{"num_hidden_layers": 14, "moe_layers": [0, 1, 2, 3, 4, 5, 6, 7, 8, 9, 10, 11, 12, 13], "routed_scale": 1.0, "balance_loss": 0.00726, "init_std_router": 0.00695, "vocab_size": 2311, "max_grad_norm": 0.5, "train_tokens": 383700000, "max_steps": 5855, "dataset": "wikipedia_en"}
Below are experts of layer 5 (counted from 0) of a mixture-of-experts language model. Rows are named router (the router's row for the expert), up (a neuron's input weights, with its number) and show model dimensions 160-239. Each number is 128 + 24 x the weight over its row's rms, rounded and kept within 0 to 255. Numbers have three digits each.
After each expert's rows: "mostly gets" lists some tokens that are sent to it at least half of the time. This comes from a sample of Wikipedia text that the model never trained on.

# expert 5
router:096077101127136115106115116193142122155129086141176136109123131137129132149133124102108079145129127163116173155148133155132131171127101129119118091124147155131114096123113128095120189136117093121150133111176113090136136134096127143113148079
up0:120081108144133180152148166173130139162157130118144155125094093092134150143130152117102141140128088118092136108144107077176137153121109135148109167164135108132123113098102171083124128101133139138122148079141131146064132121139116142102115147
up1:111130094136131114112170112083120095155134134137110086138126174143092131148136137124091125161116148124128177125169123143136204181137112148087178133114098114101120087129125111112119105144104143099117157144096112170138119119122129162128142120
up2:119123153129138154109118082098111131137072174113157129115145095107136155101109117102132119137093130115102124093170141124081162114117106138162134123119145136090128131195111153132099090153144139103110096111136130109134184151131101145115129114
up3:134156118135131155130125092127163179151116160127098140116129131093114155119130191127090145162131149116135138118124112120128174156123145158146146138138166078123093100125138133134100077104138125146132094119140107195141109124113130144110113097
up4:131126137156115121136140128153125124179108106126116148127118145123116169137162144141123124143104119162141125117125120151104135124136117151126105154113183160109103105171070158120128127110081152117139123156134117141142133140131136124156127129
up5:189108138122115114138169091110142131128129113120178130130120102094106153140144103141158114112104142135161140131128119092089140141116124106143196136173094131154140091080118137094138099103136145138109133139160134085119160134152082173065110139
up6:169134114081110135141081160127128144142112119123142114125093122157169186109142155144101109127127152134134073159158125142105116178164137129088107127093142157139125148132096099135093103114119113109140130189099155101101059098106156092124101092
up7:147142093153129135120154112139043116075131118090144086147157138118148136121175163107147117109132132170092145090118163156122126180116150141169136111148120118104114095174144104140102123146164105123143101167133091140102132110109112152139103128
up8:123130147123171167136107091145130183093125112122123083111102151098084146116140104146141107140120122126090124138130145102115116158112128124142121143178173135114150144126118164129135179112136099136124124126147085128137158129107086134133116097
up9:121142127140128137109102095118159126167158101089101152158084145134135156129126140110122096131157119159140148145085107167124104142158115104148098128148106141130107122148133178111126152096164131120172112123093153125145111125150131140147087138
up10:151119122127097118138156118141094129122108152121113103133132162146152153091120147090084158113156104135159127172136119160150130109146171123109085154104173148127107140106195149147112141132115154121136153168163127165147187147124089110111107122
up11:130132134091114094123159112130091141172101118122166121102094098124120156140158128157134131115134129159158113140138116105154124138085154121146106138104131167123149117093149119124134123131099103127110109119109145136161101148194107118134110138
mostly gets: " f", " H", "==", " S", " s", " \""

# expert 0
router:109125120091096112116104113156158154148103097126138164100179135089127130126139124115144132123116100141125132123127065151158124127104147144086113139139112117115103102130110143166138136149129095116139117139166086120124122112114119132110158103
up0:124135081145135152087119109131116124131146156117125126176117105130112117150165092135079133112139170124114157153111138099087133140127142115156127160126092132113097085123135130156111141085117077147103152081133155185125146140126120149149113124
up1:111106138152126161160073105126148107146124080107137112131104112134104136138170151121140134088098123125123111162148168129166098141140096101113186115143124106096080131118142118169125142156140166145145135103123161131098128163141116145124101128
up2:132149138103126162128134136152139138136090120117114106074176116131117154134123158099075141080123129142113148122159158145113117130148154124136141141129103094092108170117105148095114129149098115129092122154132135095095144139144138088126118128
up3:111135092103102133104071121149163085151139119126125146141131161151103159144133131134139079166145157145135143087145093135093164108088158128140137071130122112120137128092125145098096114081124141098161126110133135138133099155133129136126164136
up4:119101119119179128122107151112092115108133156151099144158158170134147148138094118114147132103151135105171142125135155112083126136108109140119157121160124084126128137077135122152110141137110159141118131128146167130113110129128142124112135113
up5:139142122096152164126111144153125140144128115120117116089118125096111126168117115120121152107101090126091118119166116091085096147122138123142155131142099143162129108100100137103116116107127141108116142151141070174163130127115122109125126149
up6:144100153141140121064106109104114169146096112083159184136090168118147115170105146147097099104101110133174135095144128140115164143049107127167132118119122101066138148110122134084155116130141133098139102159118121121125155144087144158141123122
up7:110141115081097120115108120126122144136136163131173139185161134182143110136142092096134148119087159154119122093133123091121129136149108170111188139102138158121104140115083114128102128099149112133141113161103165125179158123085111111148112153
up8:134133091107155092150126102128140163134116127139105128091150141161103144183133113125181119124123140161127152077128127167048136183157093118114117119138101092078110124117076131152139144111142129154156086134123153181120088121114110124104124109
up9:144094137138137154124140128116124071165124107111090126130120112148093142129165087119116114125139099160112140115091114125078125137158101107181088139088127148113126113140122138136099147171145165152130133133126135149109130186118109098097143111
up10:121132109133132131139113172137175151139127149151071142144112105153152146120136128125120149135129089127147169117116122131144152121150081128187119142107113092161112132147070139168082128151093158130151171108133131144089134141084151149132128142
up11:123143150118108168148130129142093097134123143146163149171113166111138117113126130123099092142119140113099166121118098125124114151096131163132124093107191137122122147144105107126111140116138140144140132127090124129149116128151132117135148142
mostly gets: "es.", "y.", "ed.", "s.", "ase", "\"."

# expert 2
router:112104153118120149088127113122140107158123137067121135117123124125074134129124137141142133095114090153134108118127141151110133162091134129130146135159136123141047119132130138113110070121120126129103190125147123112116131122128104126113183148
up0:078126145170206072089136107166092162135124153163148145119117130126142132162118127150125158092137149114204141118140109122164128140140114097122115128109128093176186147095105114081144159155106175155074148115130075139110123097120132170101131081
up1:116164089124168107090122147076082111113119137137122096130108179144197129087150110135163131112125136165137136119117145120122105184138091112104071115102106145110150123149153148153125146149144105136091120115098151137126153156083134140119157098
up2:075162123138153117102086118169079109163143075121135140127093138161104134099123145100129111148097137119138133095116120112133123151088108116185114155148120086122123145124098140147149131157131166139142129150133166152128114135062120144103149080
up3:114117091154087117127136114127134105126117097168133186135116147138151165106133133143133064120133130085137149100116104093184152110113146117072138120109145127146113131111096101137139075102084084127122156090128176137100136085179127121138166119
up4:122122117102141108154171145139160114070095152141110153116128119168148113095123114110138143102118086131144171105132139093137139145116142095127119142129136138139118129150133112133106134120142076117146158123122117139121123122110115157128121113
up5:099131093111088085134091160141097108126123158143164146111124100132107131103149140115115105127101154164172125122140159133140114144131090125116122146121125157131125103163164169165158130111083128137108136117173125152124141098117124098120131140
up6:118156120138154064082175129124113107069115153139149136103125145114123107129145130141106169115128117109169131098150190081097125144132075118140106141102163161103142129133159082191121159104116164150099156135116161153149151093160141116106078142
up7:126134139079072143100115085086158128127142162086115207127140149112103123164138114121134102112101162159162102134130179176154110094148086122114133130102199107119138116171128123164135113120094142127090113157161152124145168138098153180110115118
up8:109112155161146108143114130126117093105094148135128097185132116091090086133164148117141126160089165142122086106146109170117137129119112088130102127154170117155114091114134109084134146104125143117108136113113129143114126140132097181132112117
up9:121090122098109087092156143146161125101120126148150101118179071139133115109100093158169102107107094117125110134111132127170081140130145105147155126116152139122137125146108102137128127167136103095092146130102116134159122136099114119109125140
up10:137160124160129159157101127120193131104135114135107153130150144135128157091094119148140136098131129204145113088151123123114095131106140109154146113173098153166140097158136128128121110145124095141104159142085136141102159119097129133107115124
up11:162085112155062137128137104135140127154134132115149111120089140112124114091122127128151152150107103126190132093085099147146155137115137110132123111179153091126149105107137124132123139161068128087098185107118141149129133080142159107145128106
mostly gets: " a", " was", " of", " to", " and", " the"

# expert 4
router:113133120073067118097113119132149153138107105104114164117178102137139083093118100125139136104114068130127095133123096154170133141108137094117135143137117117139107114135155165130158120155097137090119138157157097113138160110152120105114153120
up0:135119098133158121147158122127141115149110120107114190129099109111159134067122132138132132129086104104111108116152123149159099126130130141120168148125170144127123093103145119182106134144089173152105153121146133117098185127102143133134128084
up1:097137128092127101110114120101126158180123140149129159176140130121143107140117094143083176163131136133157154166123138152132111134111121200142138075121110116107102115095129129186158140086144104087089144126132098172136085162101114156137064141
up2:182136145146150176099105094106099144171107152181150099142124117153150110108159134119082068127120180139139152112119175117134116129122140144122152130105139140129139121118109164155055137167113143113157167114126122140143098168159140168158120147
up3:110127147131146131120121084188135119145101127159124110164144108131134131100154120116152119112109095121141123118116174114109062101110108125132135110126128134101176124156117109128145143102137123116136132131122134148145150152120129131136144137
up4:096123139114095110101165089169121125134137124123125118100125141143124163114102122099138114164083151102136173141096108140158167100134103132121156124136187096185137115148123114096086145078107160117153110128140109130154137137153115095162116090
up5:157084126147149155115122123147122149130114077117102122134126126143156140105162139122120169112146162117097139108151165134144126142140125133112133137161128120126115130120089136153160134153126146112084136116198111123129125087088109094130095116
up6:180146114119092119102114122172114115138108110121139118109113117118161122106133110129131148122142112142157100102133122130130226151127137125123164110110136173135119118106117147114085143130130149093104113152174128171115144116165150130101176139
up7:158121106107102089089142136107127139121096131143146175126143128156115156112113128063119101137117110134134120119135139188100137144148145140102101117107136135109090151143144109109126112147144107137121115121170153140138093122140109136143095126
up8:136108119147189101108102126152092129114123117079115111155134098094096117132143153077103141106101141126128095148146146100102141153125161154129130128115112117151119096132146106108128113128122107124128161139139110129101135121141126152178114162
up9:158135102177150115126089157141104092127133101160090106143119126123104152110159126138121155132159157151121136135135120096138128173141134131182187120141172097152123118091114122151067115137138120095125147133126095124121137128106117141156134092
up10:069095119116178143131117124136147124117111114166124115133169117069108104135134167123102156132130106141131114111127119158125138143113155107123134134151131155119154122150131106124099111155107144134107146136106099103112127163097089109088127114
up11:127122094133102111097083117188169147157117098105113084120093141122115075077152161130120113125125092098161125125091170133141145160157168137101166102144100130090117167147158191113129136064146119102155130113075116137107105121121110141138125097
mostly gets: " United", "ina", " States", " American", "ese", " Austral"

# expert 10
router:112120066145106135120117136102144146128127113116154120130107132132111110073139200117189131130123125130147184132113128128135124137111165132161122139134128141127116104105094119143154109096150101130134146094122121142123142112120136115142131090
up0:142138142095102135146186112163135173092131120102124113143108151167101143125134084120104152119139118121121144111139134149110128140125149121091131110149150143136142119086112064110114176102097129153093115095180159145121104120091145153147089112
up1:128130114118165116151112059124151072098094135168142134114148143125112105152132148120123137158128135124117132074120124156146080136097134150153132152136126160130113152065085131117131122125074146120142152140123113180133139151087111114157141098
up2:114132156147080172104096146114166112110098133125096122160120091121105109111113128121112098125175159115105072130139174091098120149104116100150151128117135148129113142158141133164144148133132141158145100144117100108132140159175161148100137153
up3:158125145158111147167117082169191166123136092108163119140096136093127136134169124150119069103130109184143143148147122154124130164098112132140140152138085086112155104117146099114121119104137140146118129109115148169121131176146128161114144121
up4:171118122144119111189124099136159134143060127144116097116123151114097139137094103110190095113103103140122146138135160149160108126155158143115099100117133133094120129144145092174101135145114117116162140135109113154123142106112104109162082135
up5:111148118152110178134119105092102159138139107124089103172108128123159129137165121157158124106162101112153108182127101139126149140104111135089126087155129087125147115130110153071105135114084140096142137107124119133145176100125096162115150135
up6:160149126134132086170115154104127128113150167128138107161161174080167128162110126098138164135124113149168144080136106125150118124136113139088126156163156151130102127170155131153115108175073159138112161129128106141144149153135136139094162111
up7:108148054111150125109129129126110141144103114155122090179149102152065090133116135111099136120126109156141154082100132103123130102139120182130134118114137160131149109117132126110125118145103131141130142119162109052126120075145144133107111101
up8:131114118110121171115135102140138090119120077159165098109148152120137164132152152123120127152131144125103162140156114134130180150100131118131137130135103088085095130121102110142141082161158172118101111121109106113159117121117146119141119111
up9:134142114112140162167116087137125131155165133160097138110108144100127115115123179119110165165109055119109103113171148158102130141115117122124113087137159154083109130097108129128149127120135179091119134136109148111134159122118151131128101150
up10:144128146164140146095115138122097146166115130129108140101110160108158128156134144137086116146084116134124147141125174147127164157153105172144141119157147112085148120111133141107130157164138090135147119117146121153098105144117115142150150113
up11:109099137101127094101130145183122113141139089159125134130107132121142092152135129121153170143097141157167136140148125093156085107140117128085115140100156119130151158153131112121110135093130121109107159122146132090107109145103135116185109142
mostly gets: " con", " Mar", " de", " Con", " Or", " un"

# expert 6
router:123133115110142134102132119181133129158111151127153168096166130131179135162137142176124110107101085118124119110114076121172155174090152151117076200172098128137136101155155143127134163134129101110101098140128136106109133126118114125117114120
up0:093113118145139139140126112124130073097140120108150125078124106114142125100176094128111128115116132141136163164133089177116143144173161095136145094131097112147133136097085162104128098136129114156106144123141117150105179113124096111139132118
up1:125151145101175140136142106152081124171099105096113167095149157124122123100120144120125142149138094142085095089123114072122150123150112112149146156125067139133087114136131134139139129124087092122112127155194113116117162122142106131123134119
up2:127106130133145154103134118119130101120134118105177138156144134173124163118143149106119097122132156115143144108133124103164154154064067129087119145173133195138100126056094148106105158158163131136104116110154122144140151167141149109138119128
up3:149104133149133163131155129137136140152108112117149150163113130103061133139163114127072147109113107162097131167157155167111129129115097108108144134117130149184135125143120102083124138114112097134115105184146126131101141115130134168153131158
up4:157118124130180061135142107165172107155094123131100133128159114143112114154129122106112133126110165143118147149104119129170128122110108116137147120063123133164118144077147099103103161107100081106090142127136115123152155127142120137106089103
up5:091115123119140114138131141089151157113137146137129098096126094129097146150157176101136102109122145138139120083170106045110106156133130099144166148130106154121104130161089148088122120123116128112106123122124159110127157132102167135164131144
up6:116125082176147163145153125126114173120158109124117107118155089165146124121159144141113125133149113129109137178123152144129131149124115165103139136180143094132123132121135163128105160136157128095123124142086156155141119107103119125112072110
up7:147091102128152204105137120145137100111149137113126154128137154129114169113137147156134120133139104107137133103118112115137147158136126098089138109148125126094134119091151129113141113085130141142135175156120115141102150117115087088156117115
up8:133109078075140157070123099141125093151122136116123164109128114132085085153102106144153115124111100123143143129118127116177131128113143117130127090122126083101159117132116116144151156099156120105130119157173128107091109135151142169134160114
up9:139130098108145146109138120151094109111100084149178099133107131155107151160128139152097137085111107166134171105169142099136156132137189131102143107134157117143156112092137145087130155145123157112099119135122111166081135086167104111127160108
up10:114098120137142145115089114105191109106149121147110130138149153148143144142156128128141122099135129161153152107094158129107151161115131174158069129139116140130165107145108106102106110083140101148078149103120146109078142126137154100135079137
up11:107122150172112129170164138190142103178126078109134126154152116112168141131133106137124128131135174162156160133105124102154129162123146098182140172170123136151113103111094099133121157114131115145131077108109136142140110111157115107109123127
mostly gets: "om", "son", "ail", " work", "ction", "ition"

# expert 11
router:130122123112090124098105111123142122150111117120128157098195112112118102133138112133154084124115112137127125126102071155191106146117145136103093144149130120123125098149118155152154122151133093115125127134178099123109112139136129126110149084
up0:129149124135095109100135127113127098148155136124123141112135135177135093107140113147116112102143126111125136123174148086144150157095158115169095110166155123141126111141118165150160150123123128119165113150160128140165139096086160039157110164
up1:156138135104149129107070073155204149191101112138157148142112155088142146101115126142142116082092119142099124125159108104096135090108098127132145088109105137106149124086112165073118144136123151136119136116145107133149127128129138195114137144
up2:124115118130134143061127135129113124116114143130113078157088167096104092114117160102111108133133085156133144083163130123123149185106116139125085117140126100130162107148111112108112133140180168164113177153161141117125142104109131153147145130
up3:133105088159133124067140143096140111135097128155172134095106148146139120097191113142106148126116100120150162111102156139065111132101157139151135152138082136086139124171080137128160094141124159126169151131107118140154127142140138116110147137
up4:163115122145162134158142134138170118130155147127150160129126114108113150113139130110110144117100053120118136114110157123129120166114165133117147157088150154122129063113081131147063133142156140136095101125175108139143089160120132144133121118
up5:112131129132115103108154131158102116186103153114090104146139112171173123141151128167124130129155136146117181142143129148178135175130108160113117134092087106125110104135168157181100126111143093143137142175117116140135130127136131149143107082
up6:146159134135205171119112123118124156090088173119105139126153169097152151114144154104154132134101104107183094117138147171138143125120112131130132135152166131097122118159185153112131115158148157180179128113104132140103128144138104105126131178
up7:150093128139157129148117108084132154142117100127121147144127121155166123131172133159100121123140128151068100135125153110076157123145118120140126117135109163094100160127180130133122168133101151123136139132120150146122146136116140157102165123
up8:129102135140167128110147127128128192106130136156116157119094154132169164113105101134136107145148119132167122140114183092160130131126097077116148143121123122100156122105131128133179098173115112114154153093147112177106116112123144133154138092
up9:115157116117140141116104168130136119155125151135168125169164175147105130114117129102078114083121137165069117113117108081122103129128078167104123086165104162114111100101120124161150113075130109130115135131151110095142155119148146136154088073
up10:104115114202103131105100104136122125143123125118108146158125114157118124100154114077083159080104149101129142134186129123132131136112135135110119134132121098125119088101093146112116116086079133134119126128098108135138112156081088132122141142
up11:143141117140128121156107150114143154155096081108121120146114107102114100105101069089097128101115176111166132107110113186110136147123175104187102142154172111137134129111128100083075179111140148106119124133135170146122144136122087152147109114
mostly gets: " S", " W", " b", " g", " O", " w"

# expert 3
router:118131124104090121097100129144131138145111118125119161100209104096141114130125099161156103121107103143113137131128075142173113150125134131112118144126094130118108119146115151153184146139129116116135136140146107117117124111117124126110155087
up0:150147120157089139126165145119139113114150104118117161129121147111131121117161114155116143111157113180120181127135142098118116158137144138163142114136124132153108132062131107137140106123139154117144115117125117100093141122131115160101111162
up1:175092106124128148084138141168062131109156117095107126092129113100131179098130092108118131084120158073137129104133174097112146134123158161138095141115091122110101112108116135138118144133134128187135109159138178144103164127097098132094121130
up2:132126124164132118102082169107089142142121122104100125175122089169156106156133125120113163138144119159171115101153110105159146138106098121096104158092171115120113089136101168181128164158107148130103118127135130101131129099137111081129126112
up3:130099096131112138142140140121103128141112084133151172137131153083141127139090172139134135137083107156148113080145153137102132170103072166144191139157092114115138110129110144126151135110151112137098121143129146160118122137163161135145122084
up4:125109112086145132089155110172122110158109139081115151142104138105146108121157135124123126116116097121164164108119115132131111180107089103111110105113092093097096103111166137133089131149096103128112179126133106126158101122110139149112156100
up5:131093128150135097163140132090086121094117165161113133120164082102145130147084154092132142120144113125121154115114124095129095184124119104127140160105104123077121109085112151118139120100157108110168116094081143138168141171108132132113158126
up6:135087134118159168143138106147128162126126129095149171100148111154102148151138092114121089109116130147114146135147133131135130122142105119137176174134142134140121143126096161141146130116089096107062136133144135114112124122160134137112070098
up7:103107118122116113095104126099100062145116099106158102123137144127095136167148128117122168145095083119137137099127163096137120131137095095144165152141133105120122101164167119139121143086121149147112148154142151146094105138092141100131149150
up8:079131161134138137143142103111100145110087126168107125112130177116128153129152135092129138094137129149129143127142159108107154133132143145133135159095120126114106112159141096140090147173089081078133164122118133124099120101117122144098107106
up9:104124122146141078113140131115126171150107146158091134085154098156125173129145155115137134123130137094135105139165140151105154138089117119131153115148086153133139153117065141070125147154126158133107158138137127116140130113122132170145154137
up10:137152136123143145169125151163110106161118118139117120117132119118168184095142140108124145129087165156133120101203147126101111153105143100132123110093128084088142160129110106118121152138130089150085130135129141110157129121119152160094138132
up11:146124123176109182100129133158118079128114106114134138146122149149111179146146127099082117108121105157151099103165134121147137140097090106099120119093141127158147122113128116153131116130121121122125133169140113122169120140096170105136207123
mostly gets: " Al", " Le", " ex", " E", " cl", " 196"

# expert 8
router:102116134110083121096098099147155164165129089104122123080171150121157109126155093106145093112121116132131141149117089113184130139128161131125133149135134089142092101163115130145131127143127153122162119127147111132134110116152122122119123116
up0:169140118138180162140117127161098136154079149119156116123132162146104113124159132084101119103135128104114138112134147118096151103121124099124110112109130121090141147151083144148117137112119102137098135120148131148117119144096089114126101137
up1:091124100151126176139071100152118166131154113115089146143109113158134145119132113126149094164105176123146130105152114119100113133098129090157064124144099135078093115158104126164085131114134122109121136111090126131160111135145134158120196126
up2:124108131113102178119137172148145090187122159122137072137150122135156101135121123133093117106124109119128120126140138154133122149138144166107177120119105134142103115124093142193120148142121099106131144108114119170156158137088130129119143132
up3:154124114123130174139136125130094112120162131116109164142123146133113150125141112139099143140088096142110150102113125116102158124145103126112170138141127135125142087118111151106146117111123143118095126151123110126098157121117127099152152144
up4:172093133128146098160106150147143129126123115121117122111135102170144143142092113150166149118120126143128126130139097131148125110076096129130126104129152104129138125103132136133101161122110115143122125114131099094108117169115119115137142123
up5:119151113115168106125138096144138085093129130115102080140116194132148130150171123125136145134115121160076101092125152141138148148116150145125151152143094125109103127049093120157138144115131121108156104112127112159159205115128166116165111141
up6:156076130166093184117139148166174127121091138137153154136143132119128106079118129112101164144131128141133131112158157157090072166111116099140135118153112093144141111095097120104117144149121158074099136127074140121077173126095141138167136144
up7:113146134143118131131125133149126105131155091144114121148135158120105096120120091106131154150105113133099138138151121114137100151137082096133141118123150092135109100116090133170097152040118108130112115123166085113149154110111115116133146147
up8:142138105132175134115153131120136126117092106151175121117130149178120167091124130123138122157130141177117147146089108157104105122110133171082121143081134159133123080122102127121118159108106115111095150126135119162118120129132094083087160109
up9:121126122136117145113146110183138145103110089099162128108130121140075126108115143110074147092123132132142095118148138091145148136137134142122121146163155076186110119094136120161140113110114131129138146145151091130163141170100126106177134075
up10:158112114085140129133136108114142148112124149091144120081136120146118170145127110124130155125128096141169108141120111121139168164121130123089133134078091119107078112129107106126112122134135107120125113106130105132144104134143150112153101126
up11:142152161105138124177106086163161104135134118146108175156135120124106145148138140122151122142091115142146143110111064136145142116068129126147161123138161129147132101107104133123123099138127134094134133120105118134108112206147178099126161158
mostly gets: "-", " (", " 14", " (19", " 199", " May"

# expert 1
router:122136145075110114120084107143115125186114090106141161130145086156138156110156125147139095106097111136146119156109091127179106111101163121100114147142105121140118111100136134164151125124131142128128136111128129117119122140151107129135170090
up0:154091120155136107129184076107112164130099110175130132125130163099085149124080138156119162140093117155138155090133087129112128135113115066096142118137148154088171102102148111119147175110150105136114161133134144151095143170134124111134127141
up1:128132152080105156136129103157145170150135168089094154160121133106124111120126111145135233144128102134117157134155120118116136108129087133129136117114130070123133145109122122159090142104175081108129105141198134145112108152072126131132117109
up2:137167109117152116110149106140124130120100142174151150130166098164139176150117128140174139106107145130165110114109108140136107126122142135101095133152114111107110113097127113113114119118110099144124163143100109131108147122120105140101151104
up3:149123142124131136104143033154103123135157122119120121176155106111128145117133136134149113106093116156107143112168102130151156147169108121117166140130115138160130132142120120096104119081133152146108152153127095142142157122119160128131160126
up4:111071126192118119105144151140127121107103180130134141106117103110118131135126137139122121152130133125144152107098091101102092159105109132108123135168122115134104128132144106174125103157128100158124180125116153128126130229120150126060137132
up5:150089125112132118141146117142162150151106121121097102119148145133092130115135168133116125114108132131159120136100133117165126153112158177137137100120140097138133088158153112107062161140138095165136149093113131163099178114161147144121134132
up6:132108120130092113114134100165139120119106099159146099114112127167139104161160153109120118092118117132151162118087177167140119117114084113118156078119149130118143107124132176143114148110119175118186151133110148158156084117107150114124163109
up7:111115136112104130128122142102123112181121155129119158175071118168151144109099129079146133123130099145155145116123128121149091110106075110106132115142083142122144099137158102111138140109125086103182161071117160138081150103127122156094160150
up8:115082104148136140124125128092140110170123132123154122118108099128154155104135085110121104095115165138176138144137088118126110118111115131113134126109161107117135116115175148135112108142144172099129144104087133098101161144132108151077092113
up9:142103137081139093130105126147118145090102139100151121131119117115091184103121138127097115088102146131132128158126129159112119122131155124155066191123075161147150095128149092160132159127135131125144105154164132142091122153092132169111126131
up10:191112113110136146118122127088105105126119126128104118108095110110097109086145124147083108143128127160126122126110098154112177101147114129077157053128094124112141079163154089159096117127125100139141177146142120131124132129124090142134140123
up11:132145099161152115121138099088088104153130136092136094088106124127149121132155152112092136142118152094148112130145127125117120114131123133105155104129076118142097171114116144113110112123130125133105192103122146169151128158118144125172153128
mostly gets: " re", " st", " inter", "′", " end", " 0"

# expert 9
router:154138159124121148124103117116133132136073111123103144125183118103098126142155075135138126123109123157079106124115091137160123130117100130143094187126113110099123099135135136165132149146111120123099120124197110124159115156125133138126119145
up0:137126101133121148101184138102107109136101152098174155134170142103118138140114142154148120134132063180080139119084093158125137116086126145157083102111112140059097121133145097125128128126128130101132163105113138131124135104110152172114136203
up1:143131123144152096113160112149125099151102082113137130112141128099105098148143129121081136125103113111124193147106142102104146145115122153089154128128128141142113144171145110176118104144130150125146155106165143146128120128123100125130117080
up2:103133136122146130129079157157137185154158135126103093132142090123125076133163141127080162139135134134086122116147132090122122131143170130134146100129157104120122133101119172098140141132097115172085163090130123117122171101102134138123113135
up3:160138128118150125134125115122084174155139113125123166119118123148124109164135117120110142115134142121184148109119141135160145123137130157167133154120127159154112137069100099124121135139156135135111119165130098108136124122132155150133147145
up4:142129121070127103140107097162120183112110122110160153105121157129160137140154093143126161152171114148147111115136119127158182179104173118122141137121127132125115125065109110136104139147101167108111147121107087159164074136145123137131139106
up5:099166128137119171111095109110143112178106140147128135097137174125137117104144157163139141078118143169166122138133151144116114160119099165082166132132129095088133118143123113124119115113148107177115123077122149117160143105128129157124154178
up6:091131130132115104118072174112147108131117100099147118134157129107151106121121113114089122147127125157099128089123105131150126150146090116177135090143184123138180106127134111135103092136119095127152122135096100123119168125157112148134131155
up7:112152079163170108109152158108148151126106126123149170141116132128102064128126129090135111138115157140132129140136130122099142143123145151135132142120145160107093110117073145120138139134103149128154113096130096135117152129117118134148133101
up8:136112133156164133113096080152129110109092164117153136147134110116121121144115116088120123144100127139131161145152186115093132189136092099126154131120170120083146133147135096124148114130171123078131118133145119144176101121098125147119090132
up9:190151066152197099126125121096110108152104115135132098091131123142140125111132115084158086095105153115132140129137113161116157108120160138130085122137158123104109145141152129086135141106134081105095117127126180127109124145128141121131168139
up10:177113094171159132139168116131186109140137109130083081138095142143137132112129127107093134114124127171126142104100103125135164147131154121140147161106100139126119095135101104088140114124135133130117118117179137127141087099173132120123153116
up11:116160139121129119096130139101131115158110143118110131077136144129144128131152132169101114124108121133086131108134077078085099103146126104092099172136138120092106127135123133142158191122136158127150116129134141143144170137080102150144074162
mostly gets: "s", "o", "it", "ers", " He", " it"

# expert 7
router:093111124118080147113140116141146167153120111118122122134174126109123147131127119142151126113107110144110135141117071145190090146110135126086083158140119123134133104184115177155155136147136136105142124113138068142100144121111138123119146084
up0:121143110114110149124079123132136165161110116107080141112079151162168112146118125101135118103112152158144156148146138136144063158100163112163104133138139108125108131107130102128097149132122133147124135093151150099169136176133170124172126107
up1:106130106149154159120207123069135124157144143113122143143157182185142158144088100131160090131130166128136146139120112159146139133134132142105108134149168129140102117129139096143124129131104122110130146145142118119138179171108162102113141122
up2:172123127097104150101132105093103145141120157123154098121158109096182104134145141108134138138149105129120136127105132128127119133107115172131152116161079096140112124102076123094162142154110118077108118087092132117109110087120106130105112121
up3:197113113115121102099123130139144084095144108107142087139126128162089114129151130080096138116162135151135126131175174091130106152109118132148122143107161100122115100149093157091103150178109171147146137146167115158155135139114133092095106109
up4:157117116111127174130106112124171196139126115117112120157118140121142141092147131135126110103131117168124131091177091095124139130116122128122128130125130097121120117109141134144050112150162176067119143184129102135121129135083138126164108115
up5:146129129195145137121128121132123107128128119150115145164128149090138163122109117140146117114079111139123145126140092098115114125112131116114126147117123088134109093108133096152106156115116118142087172109120107159196106140151120137131128141
up6:129133112146151135127115168143115139132138126128116118146076184134104139138145108125045166110149092187185109141096109138158134127143123111107104156152170109121154123118137152125120145108128110114148168112154146203162134127088142169178126180
up7:181119092150146120120151103126131112129104121159094114122088138102129080148109152127116127127107152188075099109121136130115118104138123140104159102153144121135148132068115080156173139128138181078089123121104162135091103140145141110146115140
up8:127117147118066133112111143080122143137137099108106135131112094095138145119120126154095160112130124186129125095179115110165125160123118118116138165075119085099158111086087124092120148114146118090137111115107149124133118141110126134098151124
up9:126123138106144195149095117108198121158150088145142085124118150150166187139145143116124120100100122149122156110157134071105087129108129148119107110131114157122107137154120064103151127138122109119129144129082103125102105177099124156093120135
up10:121132121102134131133102118142105118143083152142162123102123131110131088159109130115122110129116108096101169134096121104173149124128116126123114169091140114116139147104155102145111122114133126098105117122132104143167160140111179130130130107
up11:112117118171117153106104064142095141142132136129165124158168127140113141117120086185111147130113071109102129129108117162164095139122121153130135128151142109098129145170091090151111148150126172109103135121109126165147096138083133123141083124
mostly gets: " U", " K", " P", " Sw", " Am", " Pol"